From a checkpoint of a small mixture-of-experts model trained on Wikipedia: 16 experts in each of 12 layers, 15165 steps.
Below are experts of layer 10 (counted from 0) of a mixture-of-experts language model. Rows are named router (the router's row for the expert), up (a neuron's input weights, with its number) and show model dimensions 224-335. Each number is 128 + 24 x the weight over its row's rms, rounded and kept within 0 to 255. Numbers have three digits each.
After each expert's rows: a language model's description of what the expert responds to. This comes from a sample of Wikipedia text that the model never trained on.

# expert 8
router:103099119106131117117075144103163118118124128122137140147117119126134094159114080135117127105141119152188095107128122122104140147113143141086154128109099139104136123121141141139121125129216154144122162150143142132109108113126134115112133108153122140119105142142135145160130100129134116151097096112143122131139130113131124118099129119132
up2:116163165160123092163180118137079097147126097118154081135117121130143125126115140116108111132130132117130070158142158092158112094126083169096141105096137141136149135101110151115133133118082118120084144124094139116156165135168127118115113179117100119115148121132147128128119127126104098130154111163151143112148080121134166129168141108084
up3:091119138085160136133134128124168136167109149135136156160099145137146152105150109107123145133162141079103084106099099156112110128135118132161157177143142119166147106087136118120108155126148090119145124128096132085106113101133108137133122115128133112128117090139105131126092126074118167112131123133128135130136119125118147159082113110113
up4:096081108086109130146118132141120146107083154156132149128113142116106135109073179089151152105158100123095120100133133123150126108097148133177100165119133124122082140096114110154178143122107102195144130108151098090111129088168125103114121127145118111065154146145126076119166119082159136148144092166113133131152110117115112091128137152108
up5:123127150121145139117125150140135143132088134131144094117101125125088208139125093146130106106109146159083134094133139139123157139143116122121146091090124115094134134126137164071145091144157113150147105127112137135107147161121137074082183130126127121104145098130087085105120092118159090126191120109129105147128132153119164078164115169137
up6:148119119135157158096113169149145120148143125129143151105109144091115128137129089147142133095165162193141117114113116115122080128138114127127125132136180153131118145152152134086087112155242135086098108103147116096109136162121147122109110095153137132151115101149120159088112135106126123165146106156131152156152112101127127107108095123094
up7:140183103113133145160121150161149157147103100115128104122102084137104107170122155137100125132109127136156127133158171135116173122105156153161143109137119128115159107147100182111103102111193127159129121135170106115105090133146134137132147186130125142140135108162125120164144111127142166185145135100141143098134121135106137095090140158135
Parenthetical contents

# expert 1
router:125106110129172133121119098141124151077148113160122160109105085150123125113102097109120163115115115125098107119162128146136115113111106111118126124116086133110160136119116143099129110119116183108147141108173140155154121103160135136079099111122121095143109110126137128144110148150132163162114115133139093146129149138146119156159125115078
up2:087098174121149130126147102110115083141143111092131100195123149121130136089096141100123144137155115156120100124115101147114088097156122116124134179109110127106179158107148167134169141117154123160101129138086106097107152121127121110133173176154118132132159174151113161102144136090137126131150115146136141142149110110119126145075148147165
up3:118140137148098129130145133097148132117077113149179132112105125104123133158116122165151155085132123131112137138143168123142100124130116081128156107088135149142145161133132139133164097108120130146167156115117165153138133119129186115121124107113111090122091131141149153118110098139126174148129098134092117100149087137107117104107140134089
up4:132099135104095118122108128083167101113106125113114123120138151110122151091141096165142156142120157184128168118136106129143172127146141143149142130109163109092169125107153141169128111193132095124088143130114114129110154123097133163145180109114081143097112101127154131130097158162165127146140097142151100130107105090126139122115084121136
up5:121151148117111097128138110101125150117085137144146089144119128152144143111112109145106141130107130130100153111143127164160120141122108100095126136148089107143134105131119103124105149120115109182130158085147131143120119166156155127090128162173161109117109124115106120119142151086129123154158139111148133103136130129144077121122188112152
up6:131129112115113100172129122144124125137125166059130127119128134109164119120140087147098148118150135137123138165102159145136161136103101068135136164114122092184132184126116130138144126138133160144101165141142157129114086142092134121100166120111113118126108151107119159125153073085174101125133151169179108138161171103153158167124073127147
up7:102113118136137118129154129116111168114045106168168154180118150147107160142209108165088155150121099191119123162131150155136143125131175124118123110130126096118132132134123153135116141118155115129145114137137105147151151088138155175087124099165121138102123106122180095115108125119127139087126145096090135110112119121140131122082160098109
Quantifiers and numbers

# expert 3
router:125108148136149122179111083105147109111121147133112071124090146111125102142180118139123139107147133162167181095090154132100136103114125144125137172120132119114119084145141124122154110120154144136137173119170085125094128123140112124123139138140094150174171093151139121133144139129130151130153125132104136105145144127095143159130082127135
up2:135139120137108135130148127166112140126145161179161146126127150096159122114113139112132152156171126098092109137176132112119136181124080116126119135172150138105109127148135163106169165137148138119149169143141144111115140140152161125094141151189130163104145126142128103144142102117141115133090109135132082115099152111122082107096141104131
up3:096125152093110113129177069122118194054158149124091127102102134092107117125144125168130124114098139149164107115111157101142148143135067116139115142107120068127133126129122158127133143092128125120103128100142107120126141153133141162131118111135119143085128129193120149164123099149115120133133102159119134152152084127141133120130194133121
up4:142141156152126157080131113116107125132136158117102127137103129130123129153116086145121128109125044123135151126106153116131126137082132099089136183159129075130174132158097148125090126110127084134121118141117142135060111126133149161099116124114164112129118101142147143129110142121118172101149121110161121111154152092158142166142131099124
up5:128166132139148092139104120159091129113099160131123196104123096120126119128132101151117107157113132144145146112158123107154164128107129107139105133108084086169145110092133112119111099169133117089127070123154154119076168127117130160145111123110124151103088126125123138089132179117139092137119106149133125135121169077155103128125137074094
up6:133120153090158105111160122199126120116121116123170121092125149106151141118135097164127106129112120096088107106085156140123159142103092127144124113144155111107146129132123152116128133155126139155192103151118117094107134106097159096130150100172061115130116109132174141101174165087173125133107147099142095158151174107172135092132151120116
up7:130114097116088128130130116141124141108106117115175150145087136133124103171161128159118116111115121185163113116168091134150080146118152132123090120081107130106123139132119179123146157151147155135149152147113149107131124103127131093105078106126130168152128139103119131105111090143198132109077124166176120126133119123105093114119164104133
Infobox fields and main verbs

# expert 11
router:144175094139142165110129161140152103080105104141121133160148110132132106129161096161093124123116153150155135135134125127119146156124095122090124120133125121138131166104131100103122109150164124151105170099156166102072119090154146102126139098133134093116134125119137144162149107105114113119122104120162076178156138086115135104109106121139
up2:117092145144094162126098154141143082115153118151103092126098114125115125135170155098124087116191100122159181094074182114159160130128111113121115145138128166116129080124115112151118121189147125163139171145116109142103098162115166160141115174115135114105141126156131114125144113092175112151119128142118125075119120148110136171120106114086
up3:102125132144086132137137140122116112136151117147132129140143164139176130075164137137131100123132078111160121151171130125146118120166112082113153154123125137161131102117146113163159147092130121159102096101138110145114121132127176110105088144150095124134134098113159099094139095120110156146154128152122111098151114105122148117093118118106
up4:091172145103189104134092097162121212094127118122127095105124167140145145108151117126153141074118114096125138130127126067137122154143110112114097130125170122135128071101132154113099122119083154140153105109176106117142135098105144141099107139140150107141137123112146144168102126156126116146155085116089167107157160185140144069108158074121
up5:119160138157100107113116119138128082097148146157134109155104096149155126162112167154105155125140079163133154081104119104139093113125127111125118137148140140105159117135119132148166122128126133138178141111123141169126170168112098108139111110171126136081120114138102089116110091125140135138126104178094166116151126111117145119169117134110
up6:129151148164140115121097092144140114142114131151162107120129159135143161163193107139136095117142119134129121081145204168121117180082152150121130111107100103123116118181113130138108114064180096186145089121136112138118114140139139103122177100148102143110188078125108138152092124130142133088121170148144095140158175118146110103155116109148
up7:097115165127151132098146089110134111111140146156117134159123137150106143132110145143122154144105099127118094095166136093109069125137121117121106126135123105160162146127152160133120155134145155073130128108149119128134156126127135108110144090170118154167140118125178135102133091101143124119132152131151145144163100131103150128150118139115
Taxonomy and list punctuation

# expert 13
router:115125126160148108134102100146112162143148131147114141124121121113159085122139123143130101088144103127135138144130119148137115113099108113136137124137153202138192136115134122149129083126167146093120203156138142125131117073147123142113181167093100102103069184126145151156113129108115121132121130150112102117171174118125110137148136077127
up2:098119149133155113095119144137134099118106099144148117140129118094145102071130121142134157111133094127151090141138120125147101126146148089160089102144112155099108118161145132103155088132136118125158165123129127130153146154107176144130144116148144125102177106132151150143125117093114173088145135171128124102155137070089122083133137125108
up3:091128129130167118120139098131116104105158070135151153159130131137134095113136080128123125109097110132171106112118104152163146147107066134142143116164110169136161123161105121135106126181133108173087101126125153165135134101100154123110144132135165085094168073166090128178104070117090110127099126163138160081149092163162132153081161106092
up4:106101169114161125147096164125135143119152118114170131147150189132152125105109172114116141139090116143158118153135150081129131160102130119119143086155150147106112125132112173140103125097157167142097158134145140117112166116116076131087143114099133150089152096125140127139125129128131144142154161137101124113119125090107145131126127164112
up5:140116147123135103138126153120108115156097182105094178149129123107134113113116136147174130179183111092124109123110081113132151088105083153138150145119131097133093116147148133101163136156121100132097117132193127111118124163140110106131167127117134111103109120166147130141120091099121127149156120146153144089105168085100108145053086132128
up6:113139103144139130094140158116157089113098148150114122110132148137088114123155119163107134112138150118127127105121141136165134148155158131161129116110100119103163138145150134137126109128148120144113144104133172144132126140118098111078096094146152122134165126121142137168131135101157158110125146122158139147103129095148138124094132148104
up7:148115103137087155118091108126107083169102110143146147119123150133129100153182124115077149181125168134137124133169182101106096136116126134123131139093054121121127114120149103140109114123116151104098119125154137145145104181131151139133090132131101125148148152151137112158114109160138121128135129119109139126107164138098092131110127121096
Song and work titles

# expert 14
router:138116075132118149120157131164133134137108111142114135097103120103093096077144131132097127104130166139120144132133160115140131157136150121130188113123112114173144103129135151123115115096167119117076115132130131150155120066142115144135163096159090122141134157141144125134130091091148093118160118147083145133155102097149154137115153098142
up2:124130157158125160133137126086120107163146153137117123124151173143150111105122150126084128165097114173124146092167177134150133145128142161110130160114134143092154134103131129122134125121151145148155148093134113103192061145152114166123121101112132148108073123126108122120137139124154122127153171130168122142144139095153166153072131095133
up3:120168118119159102103146112124125076131117116125124098124088151110153109141155114126150168134094113117115120138132123097142098162100138149137090112112129126139149106108118167140115124114146135165124183127142104156166140127102110144108111093116132140111147143161137096152129093130143140180112105136127126117111145118104125142132132097070
up4:124120140114127156099153098149119136119159115083094138093150093170141158081158105112082134141180135149133105118148129115104144153122147146124135101134111095120121074136126168103129141156144133105122178136157100145083122129136134150112116142138104120089116081143130099156141127148205126109136086157156138140134142072147094152068130158121
up5:138150148136146086124103113095141133144089139134120163132116113169132108113110140167158141135110151160122129153133097138107132175092140067148067073097118108136107140122128143125148134148139155121147160124190143169144105157145125148122158133134154127086125117141096085092140129098163134176165103141134134171143135097158134118097102070086
up6:156160102103180121094133110096117129060123123145142138092084128158111134141163154108089146123159119125163171081149121125122154137077122148117131091119123132118115109160102181169086141118146092140077158087135132159102072147119117113127121171134067116156144137141129172144114134128108078109113134101126095159136130108152140062116118098110
up7:142143091165155157130123152135145117106120143100119152123146143164144081129145150176103143090118126106129146133126142116142117160109138173122156095141102128130154127142120149147136130131215137134132151074094137130130141143126129121101122135137157101163160131104109139150129122087156141114138146105142099116062132101177090136123138134120
Sports club tables

# expert 12
router:137151121172096176120096124078138125115101090136133119138104102164141097155125146137118116110138150136124122119163103135157120149083125149044154150119096129093163162132108145132167156111180147155125106134138142111140101120159142124131086136132114124147132138135137155139076106124150159132122126186112087109135149152128137099148106153106
up2:132132152147115134130085162117144125118121156084135131117147114130115133158097126143134159108134113117152110090133136142081135184107124128197147149175163132093136111124166133097138121118130120131111122123138097124134072144182146121109149121110165105147160104109094114104099086112130127120143159143155145109128119110063142081124175149131
up3:126130127164112123100159142129118127146115102099135108176067144118130099128129091146093123096126151130116101112123135116136111104139170141128168070146133121150149117157125120160115123125114101133145112179116118111135124150130181159106165151138161116090095110154129136116100119121132159124173125109132178148122115112154115142094142112159
up4:114113122132118109112141117137160111137178144145075104124135112118136154133097144124125127121135153158150111114123104179148148144116132091164179080152102135101157132149128127147147090118115120099104148095148078115153055076163139117132125132114100155101144133151086100107093108114086154150141168116133169107107152100122121147152133112101
up5:162143117125116134182140126161089096110163142108101133125061086148101147133122138158143160141144124116110184105121193086097094149133119136142103127136106135136121116126141096139147137109114152170115164138139105106160119146116122121113190134148171139096157139177178149099142105140122124146125123131110106132152138110137139169130123134125
up6:166155150115125114123145106147137154136128140080156122116085131121145175107151141128088120065131153114133141129121125107108143155088154129147180144171162131126188153147119130145105122103152134160166097131134146129121101101089177081121172120174142114136146074136178133134121131114118113163196151080144092138187123161142101156136154120102
up7:131075122113114179122124131122123159119114130110175187101126125098071110153112134151137118127092141112103136117111139098121144135156110137132125106124153134109127136126096159153115139077176148141083128158138147099106115136114117120130131131124138124101139128095074151133136151118174087145106147072112113093119126125104140107114130135076
Adjectives after articles

# expert 4
router:076118100111113107125123142108132140099148130121116101126111149138113127076162132155134148086114080120122118127128127132168114121135134097137132140132129176117144141138138140119166159142111132134130125117138140171122138130149162134068137084137100120142133133138163126139165119088146147119129081148160134132149173122121155142109134091127
up2:118081160109136079143097113161144121125107122118144139146118098142158131143193170073096102136152136146194116125080196142118120160101162182114167141140155127146130149103104112103122119117141113130095120131117120134177125120131155118085096143139142147136135087123186119123139178108137123095099152103089120074133100134145106135150129081133
up3:142102153150149126129125114153117137072118147118106146146088112083205082137162158141117105063129133118180110147105128131135130120115098105146146127128148119142169109141156128130137082113140113142085126102137140142101161119144098122111159157151102127080073160173147118114081145151138096109170121149138146104136140111128124140150144125116
up4:120139121113141141163142142142121109127132152109119156108105147114101114135132084141100132135129118152130155136112152122096119109153117164142096120129097113060108144174124153097100119128140105099128128134101111135181110172162144153135139172112140107113087160176086135137134112125130124147148122127084136147145084120111142101112155129135
up5:160147117136167130114099121147098141118131193152094112105111133115143149148141123106150123131138130138107151100139165114110154127141121154138159121099130121109114115167108128136141107146103115129183088111103063121151126131078108103126122119119139161160121125135104109116159070124150117122169129100124121133178141153184129116122077112128
up6:113126138110143152150144139137170104142108105154127102125124107092111121162106137106107111072141115120161158115126155133149130134124111123103072140159091124146169156146166121174136153103150114140141121161147116122094113137176149090124067142111108126103132094080133135096091084115148100100127120141142119136120124119180113146188148133150
up7:100109169133092154128104121163156121130122160136107108122132165110192121104137063125105112171112114128135123143095133141144155139142113143155139123102146113101133152184111111128089109121118131170155114090122154137138107168126143097093072120121118155112086110172132148105115133099140111183143157130097150124112152172153146129185142160139
Phrase-final nouns